config.toml
n_layer = 12
d_model = 256
n_experts = 128
d_expert = 32
activation = "squared_relu"
router_score = "sigmoid"
shared_expert_gate = true
vocab_size = 8192
norm = "rmsnorm"
optimizer = "soap_variant"
beta2 = 0.99
seq_len = 2048
steps = 8907
dataset = "wikipedia_en"
Below are experts of layer 8 (counted from 0) of a mixture-of-experts language model. Rows are named router (the router's row for the expert), up (a neuron's input weights, with its number) and show model dimensions 0-255. Each number is 500 + 40 x the weight over its row's rms, rounded and kept within 0 to 999. Numbers have three digits each.
After each expert's rows: "gets" lists some tokens that make up at least twice as much of what it gets as of all text. This comes from a sample of Wikipedia text that the model never trained on. Tokens count by the router's weight.

# expert 28
router:511467569517518521488445493568440486470500470525540535535437515507466500511483483539501545503502472467507495525542527538477396444514445449433579511534473505527480539492453507515502501484506504430508476476436488544482518487460475440522508420510619517504456591572429418432524505497476490514534515411589535493471510461479519503474547567513437493518537445519459496533420547523483431487564462399497490463458517504477505558457474534562535465548555516586471486486533509412527528523495468480509518473523486531514499463500492413556471541501449445515498519509559498512507501523496561474510388544499493576450558572507526512471552493477567502489452450492471502483509594494453515479471489472496508500482558491425492520390529432444511464478542516446481505500531480553467486472472455
up0:507509478490541534496450500543458493541550444564497501527514482453452521549456479514466472527547529461509452517513463531537474514509485544479549543587452497494469586414495560554530440517534485508560406501515523487475530497452479495535507497517526560496428490509458492540508479574561451476520445422480566578568494526502527555525477504473498480559483472521521451569490493476535431499483464459496488467502510576500469581433503537529505466505512572481514487523457505532500491450468423463483477478522406533492528500480459603489452508513499566456594500556558499523532539482447587558545540504483572519514495564572508505559527418493499525537453478436442524550501515456425556480557541516478482535470524473496485454421501412517490500559479515503517584459490607476480515502496498
up1:517479527452432481459468497527459472493488525483473555546491488477510494588470533541393531456566493583483518541472530504529523476439460554526552534596477567453519513526529552535545516472489472423540470520457482517519534522494508484526498418480492550398404503549489562503478478520481532500471435547577527558521510509489570434537482506511521442487467530592505457524435483534554474516449528440548487483524495489554512490504488495490578526586475533529466470454562534425475543543509516477429466482467475506507519444407549486538478556504439450505499492429596466499514508493555501445432505547476501492481508553489524543465470457488506551434460521541433536528550496518505539493432508567527501557439502413497505502472548499520467539503484577445466495500478510535460518436473472
up2:472504466507511573529457426545528540474535460471573532532534493523514496463494444559449557448522508500476533540551570543505441573497533543529508487528476488540504448545484501491517489457505449467526499445541539528479495473479492478582438473492563530484505468534543472573485536530462560549467534489530508550449469509472553558465479594449528528538462523476463574576447501501480572525490556455470501487479497550444528529448542575446504546464452536595463484536562481481452534518501495508475519531490554520543511468514569480539518490531537447561495572531521467464571511454521503550497458522451499539402567536487541486494443527532566550468461463499517471511504560468500516456541482540482446413466527525477581564548495487489461466450556468513420519500552469544528544392513448
gets: "0", "°", "4", "3", "6", "H"

# expert 38
router:472504490538551565481460487483497455460547500472491493514547497469453549489391546456482501481479518436502561528542480584518548437536492480456454494401498509531506500607557539526520526513528542502551470444470527485542495502515483485489528467521490531457427506504506503460487483437465464486525425503529536462498487499504490529485517470493499407537449499513465548568444520508452469555520460429536514498484521474511575508511537579561540494492540552510525512510471577444507458500447571557502523564482529441446488483457488452402457551456496488533385540468451519491498512468412486505544436465531498568432603487466450512585425506568491480502554510484501507501516458465537491456505535487485462430484548491423446564463516558474537553538456542539502537526490494509508492431444483
up0:432456500488432547537437489425515448492528488532466517458451563439507596504537554511436492500486531546459536547507526504551448502518501603503502483483535467482470531496501457494517516446507499509542441473488513487501410519466563484561501463466548533481472453500544559440462524483520453498531494541529520508443461508529472489436519486482476456545490572509405537526492501581492478586458467568519488541516499535460522519449559599517504421440491527462535485476479554416445467458485541459447494481470518555476562492438469404490511439490487487577449500505531543525515499496559511535461569486492581482522556477523534515566445465545457518498484547554490461547514527522526523427510534465486479503444517506573488533563506458415615508496557509556460499501529475545490520465472510
up1:503607529539595505457481515570520435497516465529542496532514498485570536507408544491437498498458612534488545468515511599501510513380494523433524529574551458494549455560526519535497482524428542543587498476439518435518504489533475494525493522545447587423507454564502513526504444536463540421502511547522542506530483536505528407513464481486455506514480510488502457471489502501542460497515586466532532524516522463513583546514538500540512492471520483524470523478553487580467501490485481487520529522545527524452483487432459495475528503504488503477447527511462486527545514513454464515497465580575524577485557560539522578527493528469501454432558490595526519498531439534465494502521508488487525527464554570478503481468499533512613542507467529526417436470473492537464477501486517
up2:514445491566459535512490462469516489503524564513485528509449416488499614484494470494522491531448484547535514500481529430477480464477456517424461520551530546490478523598440566550426510527525546519527500501457390522515532478540503498501471518540514506437450561435478506545440502495473439484468474499475480472517521520488446533546479481445496459464561489466434484545509540540453466445522447537504515486569558538440450494500505526515575508571492614530564464569545546440471508478520494470523493467483547528526514566526453506469524568493508467461496491502466460549509574488565475535454507480543492465475533487530446445491506512478477479542509488571575533543491490532553534458533458448496463433520401588500506458545504561437570485504484538504473473494479551483451485383461456
gets: "v", " V", "ad", "d", "qu", "av"

# expert 50
router:474433494545527498465451436506426585450502501438530444479447527520538519531446457519467421494440565532618547492461464523492501505460513477457503499498503559508477493480459496509460552536470470495479518502485514517505487433504496516441540531612523508473524547504533525518497542453470538486512449493560422440496484556540424474543489497523578539496435510494469540473457516512421489474467450458432488530534467499458485512503457506461471486589467602589509513540484493567518464546564451457472504478502498501457461488499537434529519530494520445555429491481473509469498437462466536512542415535476464569479477522506477567481543495506492476575606561482442574495520475536498506417531487511511509517405559516448480567486554466513514550498539546513488504535502481515488553500516411
up0:557494470509477508469475496538394499530541517513456444451487453450488465548427471499422483504524501548517486578549425478525498536604435459450528509476513476445491513459463523549460421558517516516519478515538419555480525477529495447472547498495477502441448490518478502467492497558478578507504525497475424487470557432543495454539468475503495503549519527540541539505460641513488593496521483574477528517529562557429524616527493515521438462544509468540461529490430454543568462514521468525477504472551454502518479470477494486530439550489417528541494490504449476505533532547508490534551515488548450426473510533493396494428538534501469506518476481509435522492557454520472446539526479525489526500542497422518486535503511499489512457438546599497423495492449467498523531511456473
up1:478500563547511512578488562504478563473499538465504469510438457502425454526531496534475572518436546571530546518463441531458439493515504436535463506488502532528505496527504591524455490443504492570467515573521493505543550525448505489404541506484503535508450472488484475502554494499491562476528497450587506559494511446526529549479531457549535505489498494442563528487441520488514467433511472467489511544506542519504501551521525542513488527497530507499561534576539472538530546467487507484486521480480473490465515463444456518501530462569522460524471554491544541437519511506550431536543491488539526467500473525492580500467511477454493443468467477455541461580473545538414460477518478420468483438555557545558584469397475574452618547461437497482405481545459465494482567426501466
up2:474459464580458523524454436527517508475511584465589466528503513558495471537422511539475456502494474496569470540477477533536402456385554508517521487534482481510502452505424474544504506488516581511557496541461534481557466490482467461447481458549498443524492432553529508520521536507512527561531449487546520498482538485565500510533497497568532514512516514407466517470489527468528496497546493542510443528449477535472478469488542501543492569576446518435475430470454530579505509448551451467458488518474480500433466486515491492545469473460551430533518446453559502500389494402494471487477502500461436470478550492509480410505469527448508462457441524485557527465570442503509583448541449494477541547524478479520495533608457520460486546471533477470513493519455494440547566481494453
gets: ".", "\n\n", ")", "\n", "\"", ")."

# expert 81
router:494495509576519501532469425490477562475534483484494600495495510521471503581424504503488493480473542550519461540431430492489476499483447446497510524484442532450474564474539483479456465505497458462434473465530520444522481462577503461484488484510451558432501491514481500361551615523471473528518484495444389541587460553518472459539492542489411415502471493525483522509456521496509471484554478467457541454441519535492486543435531506556477471511532539506453583495474452508471490478467500431481516489459493512495490475516457502530504445492481435492493504410501488462537509492461512512530510440540547527470589500491548545515545451489441495560445523487456504434542498463537545398497477429487493530471589501505510436512517506500512520529519523525474492579507500405489519572422544
up0:475543479513472533486458506479413562526492412425537511554506492506525486495503479508536537549518454571467437541445458518463528566521517513508545551469461479479524552548500439549464506494443475413487567550516447406515490476474479428478489541451481468440484487453476504518559554512488468524535502437454510490490476586512560481471510490476554488474430445490454506531455488497519493501531578530534537493494490482609487494558446468530504419529488493545549502587486492511473539531438493515454528515532483475600508458542487462534433521482460418507375552512461477530497473477476563545449523464424495499541447545456525504530518488532502572471461511453465509473497459566534576520512509609492510465484487503577514476457441455515462567447506559510535561469475515488474474526503519
up1:490463522590462447475505495581505486484551504538543510463541506510555502445481525510554414390544448510475531567450509566534480549502532515518439496472538492599506509454513512534429521495544545498480527493465554503548455538445470487541491439486590460502546500494483596503422514458459547583469517544456528522486472535470410473525474498474530486513527460546506480501447522473536542476559489511472504471459532511473559557433444528523510469479419548511413458491483466486484514550468500518520513478456538508548526523489393490590448472507515523552516514498521492529468575504430529455543562460520503511424477471535516540515515528479461564456450499552457482423557411487478559469530553484535456559493467543460529527544578516523503495493494572511460489533524477531522495569494548
up2:463476468580509474467564483582534505499527427433472487486488585523534488467442527493464468478431552561535505458462527498458485492526432524549493551497450552537541565509512517428518492453492504466427508518521497480411465500565537432467520536470497515497483539501484399457475494477487529541461501500562507600486535473493465533633489502511519461497536469496440575475492519502482533496516529517499467485499483510501433501529550544511511452475518443477530543525540518456508479515435500511438526450511476517499495495477466514572406442557440467461504529494464476438454496483482507454546456473516519485506557545548537545494532491533557523600518589502532501487477452538520487421496472467564479524465506475553526395483539451435477469549499541580510505499535508577516528624448520
gets: "1", " | ", " ", " (", ", ", " in "

# expert 41
router:525521575581536573460448404560466523472537576525481582483521540514455473600434486480501504496474458533566535527512541471529506524457484471466539538489528466549505493505497494530532444529533440537468483491481498516526497508523530466466475415566552518469493491515476524396502576523467545511496519425520465539533465478482505479587491492515522495553457463537592496565459479514503425513534504480418538489463534512491459542427460519557490505574490526520478601495452466522487512498524429502509501532462540500471517437570448522514573486539411486494465515506441501442531467471449519491558491511566559514487594539498486569488485488515504493471490502504418464473522560482507505409446429468509499508510514553515503519475581535474496503552463549551434503557489502419499489554464448
up0:515435560620486457456529437561563548463517483496487495530560535524467524488462513450453525528476592596591592474548524446502490547484478554478497567513522483477482493509472494556554436471439473513454545484419496518424437457532519483494516491510511547501508448543503501505458516470473460499444520446513541534540449509512521468522418447474506477457471494505575442494507566453460525551410496530489566536512474525471422481415446509534432522561467478535499491562461521504534456469574483541556513522514449472469519482553530474448456496545428424536506455494476546540502469469480488569511459518482497501506516473509527479535533493511551551554516510459511533469536572503457534492476551524433536490495556534499464518470501563472494520453460533556458446433548573477523453440512485
up1:501448509515535600447437471506443533442472503516557518529571510487487468422463523457526478563536508549502532490440504494513482503448559518546563516545563495559512455477466481545539423554516521490451474511483541580516511481461598541442479448494453502497499569458482580534481514474482545546509601487521525543576518506496554510536585457550541534518467455500553491540526549501499454490514554501505539473458502501465511449501461516553550509455398430504502479533499541514461507493467498567476522574538511467541505528477473513466490481563510478499504457482565438501502445493508503527519485561483571473534508498497444518576472522557463555493590510489435516503512557488538519426452465463511511545494444519544556454475467577422547444524554615503520484508477580454525492476469476
up2:475508523522464501498471512485516493549475498432485522485545463501558491566471471455482539522531515538485518550530447512515498495525523509479532457458457494474527488478589546503536528411484424430490501528482442465509482486533495525537484471493475557503473439486492493535446498508475547460504490527575493505472525502517452578481593547482451558535440426525479421577453485503486510475441489493540488483508598584463470481546482543487489511547467518529563403536572474500571596508434451480470467398406457464508507547393497539483561524449472549486509493464476573547473474425440520547562508478460503505478513483602495495466391441472516527501536463422510472515588509506531504444526491480440490479552464509460544486534471481467497547500476438466526537496538479520552513488526479
gets: " | ", " ", "| ", ", ", "; ", " ("

# expert 17
router:545540512538497554507456416568475574457492563503505550538522504464475471604501469483480555462457455592507430465518550459517510535487503468443563517474480495524500527521507494519484451452473472528447480519469497457526506482562496414474480476568507490451508457473499474396484505581465521493498476484475381527517467485450486468486493469517392468588462464493525472532524498471487457489517505470452528439435523481514450546458488527576520503513504553542498639443520499476526561493544459447482483500461545533470508472570458517540484498498487455492495481414487533429584462509461523438533473479576521602464571500453564503484489487481480471521512464478519476465550500464527507473536461486522445544504571514512497558481536553493501516528487489534481530532530481395496467595491495
up0:478534452524492475589475518507464525487496501419484534525480505508456517600562448523468415466463506587494484541478541537467548531591464493529511481529584550451531468496571425552497513483470458511497460540474495487498486478545545459377507537511491502515536432434511472531472532506489559515508474467537405465517413522495491523491521526520494504505437508407524515507525482515521488503484501512503519453485496445584516491434490546505582555524509480452487519438474553529451578498580541508428537499432494463541535513534443523516556513511537487493443567506461517519503526520521513413450459504529459496480441409458544441545510464547541567468503488499523518530533497416546536506594451524490436523480553571487528509484530460553512485477499528467490559465493519395508548520491510
up1:589543484566468524495454467467466573522508513572515488489559433513527483541571496415510518460542488570432446513543513479445561524561450501519515519565443576454502486548491495433490433554502529500478506502577477493479446527520511464556490492510467484501515513431479486517492513609502470515517517544483398466477465414458437517540493585582487584505473428500531548516481507474494505441494491401497518521450507405445487540518487517499480497503468511527486545528530489462529425526513467477503538476474519567477534471475512507485474426520453476527439459415528541481514480514453509510538511554478473489518453454525480532429492500469514429433449468485518522510538568510516502449489449493481450543518573478486564534500569547493503529452519429585460541447512452522458476569483477
up2:459501451490542515559490373542484532495525547561508527529505474425489534500516506514525484520389511469531503500493467484506495478528544466527532493480450484499530511474521548532558517436429521439499473445543493547550548501522443463463526502582501461534506516495446513489521493468439503533517558492440477456473511579537466478510502528465481474567447402495523530436494442503498439578558506524475518479520589458457488453445496590461538516490508504505483543449493474465551540537454528549514519514572451487495454516488496464535446523520463500531530509469520568474567469478510470471540444514435490603582511521395563565440508460469555450541548472500536571506460444560519442416566587563487435508529457495559523522487535515526543492511500459491520536536519486463483499550536487
gets: " | ", ", ", " ", "; ", " (", " in "

# expert 26
router:516509516536532563512466418488483456447559439525446458490504490544447486521600560421445551491563521511581529490544523539484485579492476490482509445508511449448503474540486478584499526505471488491531557421513569528425520562468527485491462495531526512473503497461538519487457560524453534522511473519552473427547405524497496548481501448486513474564543502552534534635498543447454503492546518441493538526459497459507447512550517504546465530520494553556546463551517592498507568474484538503486497551451505515446523494505462519458504542436502488523477548426447499480501520462414537427522515520518504514475615482453489560507492494532484471457540486529473531460521548497489519492480537419594499519594477473407565485464467493508502465496507490538511493529543439541445455510461497
up0:466455467570523489501468479509485537462547463473439477562455490490465446549538531496519460520530560564495490439518552577491537539475470467384514488466481483518502443557392446481477492537485550483511520532518527526494565505502518500494511434557553527541484529467485515495447524492469555485511498511490493533517473574439435579509489504516498461579526559479480438469492471552507521497524543446526491473446508470529529496564465485440601514508531498527557497425501592528537515572546464498528470471433455542490518562534506496533449463457471509478425507475545531465550445523474480452578430579575510532519539478468447556512520444499494525493473538495549548527496479481447509538526539541544465504502481555480498603415489520461540461422553456504494575558499509445559530570471470
up1:482468488505450571516507428571502446398488560534540516369470509406583513468600477496524597546541480484565567440494495518504450486473452526497455461451497467453433500533480518526488493480528493491500503565497460497489555480454490491510475492468471418468491483539542489506550541491468479547448566515513423474427490549603473443486465493539504475487541490527527510524500491525507458478487494476451501557502530466523482440503434495469471533464492511531510527427471553495489521552508465489447452535511474483520455480445509524502471473485460498524532488433443479485470497432497521476478490488501470621471512500515440587545514475498443384493503491498422515478492488405480524448475435484508521511533505535464490477506465416559490423426458471483458431479462478539430526482514487
up2:447524550606541489544508503489544480457506554440428492491572415534505454508547521495586528498464493416505483552470547441496522495470509484528498540439494470466471455505471525508498474466541433494473434453497596495496520507454472484445531532526587489479462584471496518483494564524436469523458426531496501528493426501472478513528506437480460488510544457484490508509466539531556572491521463518492546512489561482480532483480529487487480480451483559520554524544420580466536587509441533457504481503459520535453545557428466511472526490466490528499459587446508464541496523522504450490540482501539454537513515412595565475478528472448477540445544432535513570558444496492454477502471527472548439455510458499518525510496452473570470469546524491493510536464605552533461469495434423
gets: " and", ",", " of", "av", "ov", ", and"

# expert 24
router:482453488585525506534473532486442514491465473470523500490425493458494516556456443524446468538539428469546491549515504536439440470489504470435534517417436579445495500495486484516441552538516441531426514528499480478481462463526515452455551567551514545441467538511539482536463531453501481555473505486517470415506486480496488492524496516528531544513429504522473494490458532516456457477450420458514464564458529489533494518518459538467477493527524595583479548572448459551524475505535529513501488437493483514529469410514468534486543509469530452493453493441550543473542487521489506551485467554490513648437531518497474535409548498526431531493501542469481475539565504465506562490563444473492522475443602493425483511410629511492512505520496490555535498506506492500527543543485450
up0:438491492509451592560477567457464376549479535556532503507507518504524502451502507535520460483505500512531521533519481447375467453461474472500492488469557489478495460446489480538474562499460465539416505503490517569493466479524473561526557535509479556477534463441465536545516512519475480511543559523471574421575426540447546552514494530524545492496520490507486523502469553500470562527503564543465514553557497487507428480483491502534508437513537510531516508518469443550493526502462563468506420527481491537565478397548512542506541488455528478503544528544512472565473557464498525467533461546504513477533443470548500541485488476514443527466576547492548542548517434512463523515450445514458456519524554448512495367473576554524500533477504506481574457484567539504467598572515510
up1:472399452552508546530515478492528569528501483410574445491506509445510480622454511497465425507509478514537548544581490539416417516489555506500554418441453520534479463552462500582499524519504469458502503554495444515525498518490478470510512566453562496514473551520509471531469533486565468517484565525528464587488500476457488490550504516559468536512471564538497444559523508470494481544495465530532522544422536471559515498455454567405421468479567461486517560545551532492530553568500543451478550467461521486474514515491508533495434453439577516475486448507517513519496523485525465497536478440449452521433521453491523480491526605508463508477550495513426467542524562472533543482527551478508542505468515431511457470472518498488463494492575469523478472521482463516496572513470414
up2:474486509512459483485500448464461537523441524502443444474464482587463537498513509557483475475574586489522537448453511544442503501511467478425555497485448478500489546495435523541493528520534443531499468555449532529482494548487554506478472596523489497551506512454517489499535471491439522562530472477520532503456472543514503555572565447514578503526552516549451627499553448521415512522529490507465464488579484461495445504510518449471535395472521502473529569530540454487485522524532451557510511514530532536536471527570511526532561505423518455576438475476565543504506491466576559498520501517513537476435479560509548484459520555535421515496580606504485519438465448466483472430493486488520502530439505486464445472531462503495489533494496413562534546479563507573567500525504499
gets: ".", "/", "–", ")", "\n", "}"

# expert 99
router:518518582570532529461430474543418430454518454473554549499511506506480464527511494526539512514585444492501455534478521487434366482512466466478565441449468429556545540496502498536508479502434432490460432465498466456505623525487482453477491469452545508509480522550492481446481497510500494473497535450587529479429536523482538507499574474546438480552459489528443534529436561512477445458531495491490509476477481492500493595528535536530522506497535500545501495508427532512483452511503454520546542549534393429495486512477478519558472588491511437556442559529554511473504495577491556541456514464536502570420472565502536508502485530506560548421460488524563562510480529452494519507508428498453545498515535546507503492452477463513583473510484534516533508515551510452522498475478478
up1:483528471508478405443438486485515487348445548514562502507513515529524508458544500476469448532513523538409555493422584501480501496407457501543524479473498494473458499567529486447506532494480550510554490480589489481492528530559504526482456547457452579505542508527524501478473517491540427466511529530537471490556491613560540460545510434552526441532454454505543453441575459512496474501540532516504498454470457531444505512471507525536500436497436505506487509432535472538453524531453486532552561502515445435403477499491441524449522543485483410532508500533572521467502458509516434484542479520547438505537457515500442504556504509520454476460507441476593562525506505572504506496490484491452443529476461524472463456427490491520509462511417472491513548536556482456512507443512473
up2:475457481495501503525423551475476438525524518464496505458525399458537488498613545525574498512505457553491521561454486461506459442462522442508544540512462482564458501533495534534543426417504497467508434482505496450502588487527508475493570611510561549461491545534466540516589463517486565507424512442488516487529520434539558492532479500508434493587530462472502544470516508500490487514528463505471551429580556518494509549478537529445509540455536509584541436500504520509473433482565503526495453484528473470475458459450467474464500474503513480531508471527504493442530435514467477428475538554494531531437474480522484491519485430434535513456430477541560448421486454427508491481495493537504504469561529485509396542511459467481527514548432543547461510531477494557568442459475502
up3:525496573633504459424516501533449517465533518473556520500500500469452488533532530518535461502512527518540488513513516386506523477485480503546526516433502471531523506443530475493530548528428505457461568498489518495499470510485576478534447522524499471463522498536519481588469487520417541464522550501588498514477446509518521499478500543566445511449489418525428517470508548544524544494590491512511485465489502489516504530580434574560415545546581472552497453527485494529470430450585478536498527521497470450541453506480471438538550535521441551511459498492535475525534511457532565537470530487547524509502488544596531478465413521480586618466537496513478495541485447553436525468487472466483543483423493546544497454500574509502500455442502504535423568529516533512502462516481497
gets: "0", "9", "7", "6", "8", "3"

# expert 77
router:509476535530586485475468511486465482454510510541502515486478558444445528585507558420443530435581467534513521436527510456460443510476446550476497449494543497539494567567543497511541479461443457504506585456470518518458477487532483467469479500504512502387505539498522517455503531504492436453495549500486473515518417506514503530513465553536492518512472496518440585520520456486486414441510470430388530509482463526550506568482450565501517532503493498515550484535459520520443507477531482474515517554479493477434476589402479504452476535450567514559447489492457423490478532462471505512539515539519431482328472460463514522515492491529437540513569452551493485445539483499532486481456484545443522490516524539485518486435532485502491555601446525539467474490510462470520495496472550
up0:511444494488455578538456492486528462449483494518499498513449463496518522489527499489540495517545481452508479532504517483488573596470515471514547482512542498544507585510532451493538486556378510514469453502542534494543488531461479503502462484373465501496454507475505458529535621442470447495569474505485533530512494450485406506550451472443498456540443582431525588453473471518463518495513410488520443517478501529498472469481471484556510518466442529472597550496467530532467362460537470502412502485471493472528502496479542514526503524418536464530508456453532472478538544510493452505487559484541527468427558520474512538544418455478511531431505441534496453465499482466551441484479478480491549490489467503479547494482495533574503564473588488436494499399486483500508509452457505
up1:485494502527564505523516528526542501508525518445416462494454541489425581526451503491498539493574452525516531593545485483487431496505509484552574489487466429578477559514528549442497451475468433524571583428453496502495456462477521496417492531440519507517466544521454422525473493495436461541455485480446491532527488501447502538487581570501500485491519493548486551527430505489486435462514538528444485472490486552543538494508496517485438484500565456532556456433541525489520517551546492554573576454411474491488571512483427483466527537547535549538448524442465437490483549481432466433497498511494447485461514482511496602480468493557471507558524447518468500481489424520532561454538490547513594506470541562452533476489428478473488501524475537498461470462566481543496475500530533
up2:486512488462488380451512532496427545428485461559522519484505551444511505548501498460467492479430486543523512481462537514580558427508455457412451472501534406546535531483494594487503550447469414504420483485509531555487588443449496492513497495549466498498467484539459512483529520544460442525418520467578503445516473509490546471522477463545549520514527423481490489472585465485454487481495458466425506469528526609476478557450527597482485528484428503485531470426506517504464548512539544567482498579508474497475501450462519542499486444477519503437511450496484520508521525493557460592495483481413485483486503506464503474505484526509448475484518455553454490548583466494471509478535464527500497520471539481481505488549485543591489513523490474538552521503557505496528587597541480
gets: "s", "is", "ers", "es", "os", "en"

# expert 112
router:585470449552494556501462508441435494445467548539590515533501494507497482457500467431526519463547529483566591495478540494491473487470467472532484463481495603563556413417490515535513526513503497508526443427438527442452482473455501528528503532480511558463556468499542527459497491478471480476452485482474412474547518529478453522564493468536500596535459547531548510464398552545465453495490477480477488458484434527411518469471494576525478544495510539553467511476490481555529601462556424533490479446477487433493490482509561476486499504457534508524438516501497495411514488443520487532577510558503510524483537534419496574502430506534490479498546573501466522516487527493459549467467504489523568490454523431526536494480446543485530521521595494586477554519509477531470464469453523
up0:517476461490562505446516468511505498497504484522493514439480487505520511533555503547519488481521438454614513489397497501465475504446497468524541445504541548528536545512410477581587486553518490396449468456453529523432433490504554534473447567520457441551483484502510436458509581470516527508507446494548444470517490470492458480530543449465568506435563455488479460476512487510498483573548505457494470454520482482535482520423529552482505526468480570576529601513488520534507566532512463579472512431502520485539517525462563490478461417508527507449435492522465551520529399473475432470496527556520516512491488530447592564503501557456521527524499482513457486506450552512477527393470553479549471552480524529509551467541515460541492526505512521487444481501467428480443530472481441
up1:529526475510543510583504482526497535437481514537580573473505428449524564496459444458540477495511522445577431511455474561580485486559477493426476508506490507539509486452548440474526507498502459553533467483510531499477475492494444488500511486557482532436526432466421455416458457454510524456494471538433477519518518501557505487508498540459538466607446453491475472501497491586520542471469526462544442536438462524463492505497569561499494562527520487509428426509443491540520541589478556482459530446515513517482512432498497424542500489493448457452506550580418522488537533467542473485571519500466479494479493507453494557440490515505540465460544407520462561523512535563515563556487463474488496461444566459504526494439483465550519500479571462546451425544458496527511484539446460
up2:504467468539572492539521514506442447457552490501539434478419483536557504499451486494492507496512470498491495511492561503459444551547474518532507517469524516464526559464481484464510467536507516543546521481543495508520425506526476501517472515496535446482509499452420531512495531419449545571490448526423462513493500474487483496549527521571505528482541589482519492428392559609470438542515468564544466540481493563492472478486495580529517536482421480437590431519473444517391555483522530497508528488465442477548480543500528440490479436479513420478523485440480497499478480438467518475537449590570451515519485451505460559468488582492575479518615445524428522497512567532446524492435475506491567437492490481544491491602471498506477511470517512481493503499498466484477507438487527
gets: " and", "-", ",", " or", "/", ", and"

# expert 86
router:504551481492502577565450498512440575493429559473525519514555494384467527536565450573460481459458488533478497538536524471491426475493476474444520550509416505479470492478446518512534508485547458476450490503422486447498450510554460461439577466540593495503472531479509504433501582464454440485480470396520506468460493540493419496535495529498470594559482470494470508544525485506475487467535467470491528502473561489461474533488489543458549489531518508527515596522475471510522548554535499477506488498488489513459486426472508493504460592461468458582542481453539531443484397520438588528511476562507562587486539508388515515478507506503511498402562532487500475486517488522491498509551481509498498480477512508500487543510451484582508564485537485529543522524511481537449499598494501
up0:454463457553532530439532450536524450509496473471510517519506467402491512561547526545470461493490539447488494507556473439511465458517419524431583494466519564530469505501567512628503497462565440464478511465502416457477425486537508493507440501535531469456513558452440478444476480453474527542544526428524484491496486460476487530495528487452491448505506487520484469464476506446514469545495515492546469514478513507563539533494542494545560491487515513438490485532509541445554552542515432507480401508470558472522471430468503485529482465514493493529502433413512534423490437550449590480483543544503476467438475457446537516480487466519457557500465461490393475486524487484567545597528545479475493473511475490516473476434506429489539485472567516575558604556498504492469473574511496
up1:439529484581479474521466507504473504573490476504664542487472569481488495489471557580560446519438481515483540526541514457440449541577495498501581483503475499483525505458558536464475514518477493492426523497500522463434514513574473496496528496441456534470488448512493543564568512501469485505551542483534522532554550482512465470509529458484522483491487562522532445491511533464468505516552528476445523482439470484562523533493446498478511501529501473553480528469493481473531502466515513559452487482549470447487492477515513471485566531501533455552611557501425463507446544487549532467520490489430466546536529519526476499493461510525513444544524492514499443559510387398464500488546573481378552585515459502465469465448492495471473468452442495535411491527552542462473399540505492
up2:532477493441476470596451612522532561452528490502539529500493518506506550524556488523523548527536471520562506569527501500511536470515522466420469510489477508541492516445496495563559477590442436553504492501480493532477548443549525511464531569559515468499467462489522518552504413462521498494425513495496496478523495543491408470486424488449455494577519513453521470568503555458534439516514454522513497559462543494461462541450515452463579529497447525571583535548469513559485524536520412527521512505528496522448476498538494543549542580470503492543553418500511570532519458483541499556478527566511585513464554524483402469557433439555451492490518474518516476512524486489547527535487527461465463492457550568467514552527523483575502559456502526490442490491570499515474460533428476
gets: ".", ",", "–", " | ", ":", "-"

# expert 123
router:531552474496506505538444512475453525503618434452511440512549549526498493516440468458474562515495538531496458453473538538515381509455513470489503500500534552472530532433475476530531448490515425463530540475490543547451472523468502452470511462474526542448454497519451589476513520490511443482558490500502505511565403537475495451493547477543503506531529510557486494548517554517512466498486451466488529488462446479480490544536499560464572527509527591516483490462513527516461528508481448467535458532472531450456490529588529572427515583492475491497380503378527469443517485473567460455502462469464487532375520467475520502486498448487468492482472581519513493534587447420498518502542524522460468504432521482461485524419495581459498491493532485514454552491480490508590468542493507
up0:523467476467503508431419512488457486431471476515526458428456551517454512530436514568517506532567460470514477528505604471490463474516480470591521455508531502510481484460554460497498393476574540419494503478450486480503498497590485483485439485487540580490477535589485417556556535472450535519573562533503543392475449486484492518432494483498457462480492536550483601490515534495509529621492514444483520430514531588543527490481530507472520476468507518552507477524520538503482483562511465487513451560434523478465535493509541538504467549516505492527582492442426466501521564516489420519516461510526561500471474475528528552572478461515494548453531492486610512530459489510522467452479513533469456459546506497504504577513456462429464481510493537462438520471511506541534540522510529
up1:495480526461448462529424539439443495505540496479452514538529446506469399434600444498463503502493498545512575565496483486504572468456474492523489502452466550498499483520451491457526498478539490510474418471509497499452505458544438443521497521528557476509420469440508542606542461547502493453557467540537520509473557538532520547519478469452472530546470492451481568548512466487507438458512485468406554512520549556495524508550410499506506449536490516483446539469470527487518494489451530577477531499460401510413411515499563549520465473521539511427512446478478500539575535445579502528587509493500465522495500492453471486494516479504476497559410538466477448452496447517455541442531466533604426542504490448476485536494498544555525475543485476452526520551469524439513516500509501
up2:516516535491511543430482525520500491498524485489500424464536469494481426533532499495454489453590560561485497431465529531500477502440483529489530519486485443511549524432429567488437554580470505492464459478522524545520492562485495494432493501540389456463474446514496513551498599565504485556528543569501537503537472552552445446564514507474534433522544524509469425607473526429493484546479517514432446537516469459536489570414529524461477493455521552489567532487522554477486461378533464488451487516486501477507429503535547464442478544544530525485586472489485470474539474446494527532517528545493483495407574513509449469528546496481493492520469483524498480629553485473498541456478510493445492472471563481532490492506469480542527505528535452446478524546501513574546530510466467
gets: "h", " Ch", "ch", "p", " ch", "f"